Below are experts of layer 5 (counted from 0) of a mixture-of-experts language model. Rows are named router (the router's row for the expert) and show model dimensions 0-95. Each number is 500 + 50 x the weight over its row's rms, rounded and kept within 0 to 999. Numbers have three digits each.
Before each expert's rows: a language model's description of what the expert responds to. This comes from a sample of Wikipedia text that the model never trained on.

# expert 23
Description: Opening quote marks before quoted speech or titles in reviews and reporting, after said, describing, adding; also $, US, you, our.
router:490472389494484512501491562494470488556536474498551520426577520609496592416517554580640450666560394466438446525430507491480487555442531497462512469500536619485590483541522510500464562436579513468527527506474534532501427482464553492491455478537477472489496439576488543367571507487466559480

# expert 27
Description: Plural nouns and the plural -s ending after determiners or numerals, before of or punctuation: members, children, ways, bishops, comics.
router:462480439514450504565534547474475529474481461513495536430484462536536613478542505511539523505534411498511507447432606510535529551458491446495480459530520544503483538454465476449486616489584390558461419525502482611550482505555516477504477437580472556499411486499489549466604521509502455574

# expert 12
Description: Mid-word syllable pieces inside Japanese, Chinese, African and other non-English personal or place names, e.g. Nak-aj-ima, Yoko-ham-a, Ni-shi-yama.
router:527399519461539464629527373388511571505551460535531524485410540602420497456488523424487506524524529522561493491466468483481472518536450550505477580515480467431494502465467603474534500540505459533499413530513539587474361451444514502469562510433510446539534509397574548465447401452502490596

# expert 15
Description: First word pieces of surnames, model names and technical symbols, often in tables, plus MPC, LINEAR and LaTeX backslashes: Jar-rett, Cor-vette.
router:411448519568506470478469588435490451515513454543541406512540574474520509437497448396512600519406524457457345460516535529503563556516475536442517448501472488561490473421507560454493475569554464484447490506548460528533395563536551457578505487479443507521557491354419503425564396498568430506

# expert 28
Description: Opening parentheses before years, ages, romanizations or glosses, plus slashes, braces, square brackets and table pipes.
router:520460500469500521511477572470488491484496443495442447428493461579463496536483518375517527537491447543456451542465510427533455496533514545455549495529520532444589569440484452522572488580559402503469430498483493562560501569552504525529530430498505538491490473478471498379539440523458557499

# expert 32
Description: Hyphens, en dashes and minus signs: list bullets after line breaks, table separator rows (|---), and compound words like one-third.
router:398435544425528506524503572488488494453524395512454460388549485588497554475457454483604540485502483532452422465527526480475331522498485579479435475558530527515568513503544542428541555567496417515540490533475501534458527532479507455553470539457511491524504423505543588455520487469583511477

# expert 36
Description: Words in location descriptions of towns and places: located, lies, town, district, river, station, Coordinates, Elevation, after is or the.
router:500533506519537495575511580410420490452477479527570482455516514567450624498478489495479502438386465561392478421555628457543513545493515535477472507471496489526496511499506553513474551504542473517515454585532477616535560528553511470586579487546516492543555542400458555526495459568545503498

# expert 17
Description: Titles and name openings in history and religion, like king, Pope, Emperor, bishop, Islam, Ottoman, and first pieces of foreign names such as Di(ocletian).
router:496472481483441481494503484538524438541487493530507450499512491546561520561474533520452539529462465374424471511408542462510407500492462502479516523636478536461518525482519511463484523493558510594465488535451532550561416529463452511498488486553435453580430481442477601458510520553460491557

# expert 8
Description: Commas separating list items or clauses, especially before including, such as, like; also include, includes, em dashes.
router:525518611506442518436574546435506566413595460503508452363467481545493502544480504452594537529461464427460364580424542430451531542561463429486503421558492551487506512536489470468533546538593431537485485466541426540502496491449478455588431398472419505536445440538484601470533463456546540524

# expert 4
Description: The preposition for (Reasons for, trained for) plus word-initial pieces of verbs and nouns like pres, cont, provide, inst.
router:495512479512562495486495552466549537434499440506442530580493480526436530534324491509514487549459522517506431460459592491488475466452535520437471504509445538511480522414534529444555505578441430512548481546476491567601476582346560578607430453447488502523464478517544551376481525502579422409

# expert 29
Description: Pipes at row starts and cells in election results and infobox data, plus terms like Turnout, Swing, Majority, UTC, bullet points.
router:471438529527535438470531475469516412452515462493489532445501457526529521486519549440512515474555452597541495542447520538478480524500457502439452631535513482486522542524505474507518578535474464399491549597555560538526417536469582426488485436399437560509497513445563503457426543493597380558

# expert 11
Description: Male first names, whole or finished by a final piece, opening a person's name in biographies and credits: Robert, Christoph-er, John, Tom.
router:470527498451592413543529504534528472581486470525573511499481539656558557490432584581500474452480513504504489503488437578521448475545484554484498537570493523506501524464531507448510639586486497508433487515596494508454421513404553481506459504513527481590468478530552488391542438506535509550

# expert 0
Description: Colons after infobox field names like Media type, Imprint, Mode, plus sentence-initial The, by, et, ISBN.
router:496454525491513426508555454477561476517479510490605512409550564556477527495447543494521506511475520509469496528535534475473478531453526518535468512573463540537477565546492513467485521541582530521499563488494483564479457537513540545461540463488433565586566475466501484430524475508522458500

# expert 37
Description: Words within names of national bodies, parties and organizations, after the or a nationality, e.g. French National Assembly, Foreign Minister, Czech Republic.
router:509501488458491433508549502537536478547409532536456523503469531464478580438511468391560548595540498518406461513515537540524502518493515532497451527611412525407548479491522542457372507513552498480436519581544469532501554497458553463511472512492423447538559505452542545468530554457545563478

# expert 34
Description: Middle letters and pieces of personal and place names, often Spanish, Dutch or Polish, such as Rosanna, Hernández, Paweł.
router:468538565485449431550525510497440516493510447507484538510492510488479583451440549467557573508478494424446376421457521534496493582553486635431473518474493638367421514507428585451558485431470497548491483526601525558446367554495548465561482465504519531508565514472557534427532449514537512571

# expert 13
Description: Pipe separators between cells in wiki tables, especially header rows and after text or figures, e.g. "Place | Swimmer | Nation".
router:496415521485496454472561571488559447562517464509478427424478506551553515479476485495486536477484460472511494458493503517464467517505549590449481540541510545523489538459558471531432517564491417569515516460444429616427450504481583453546414443505457474488452484503498510462498350555595540516

# expert 10
Description: Word-final pieces y, ity, ry, ty ending nouns and names (Safety, Niamey), plus the preposition on and the % sign after numbers.
router:413450375510569446560663498512508421481479520504488544382523589495506577555432466504513560469479518490466468537502548517460493503547473452384384414537486582425459521522553424534474514582455422508501596562390537528453444509449483514468440401534502561476463475416522430454566488481497501542

# expert 20
Description: Short first pieces of words split off (l-icensing, per-mitted, Dec-o, p-aused), per in rates, and month names in dates.
router:518470513459492470527526538510526448504484452523501450507514560494429582549505517376543580479525447515563375572515579497598483585523465466484500543517469529415532502477557503483527532463477502500488455529531491499576478553520529477509514419488509625570465510480506618467530414550483374524

# expert 2
Description: Diacritic letters and word pieces inside Slavic, Hungarian, Romanian and Czech names, often in sports tables, such as á, ě, ș.
router:437505527478458500580608521528489505504501464554620396463485587511365499498489469429453573515545509445442426462423488456548423473550516513548484512567486481486529485507503514530593562544509516437513559502548496563485540552474533504508493475477484575607505554510552557519513478526475455584

# expert 24
Description: Final pieces of English-style place names and surnames: -ford, -wood, -ton, -ville, -shire, plus York, Angeles, Orleans.
router:453487494494537485509575500438558429526451492536518509473529622544472573457477488378503502543527496478447429518523476485574521565507409472489482578560487517411520475498480463409493499524494497494463418508490483585502486511501594487548562382536472472500412484429574554475578503501531448524

# expert 33
Description: Four-digit years or their final pieces in dates, timelines, career lists and tables, e.g. "In July 1966", "2010–2011", "1987:".
router:519442464443508451516594547486580505467442407556504502485459562593525469435442580445479525504559361544484495536522523449515426421498499422507473579593524534477567435488571525370537547532597530439498513565454620707477466517467547513518432515444512509502467403495531495481490446494465493550

# expert 5
Description: Main verbs and copulas right after a subject, mostly about a person's life, such as was, is, became, died, married, returned.
router:544462512466495476566475599515517584588460464518529440480473574494406636495444496539565496458535497517434491533437525501517499550566448464521523563491533648413427360432468444450494483550500457501455411501579582547559447517560464491534412477508497447491454520484486517466518486551468513512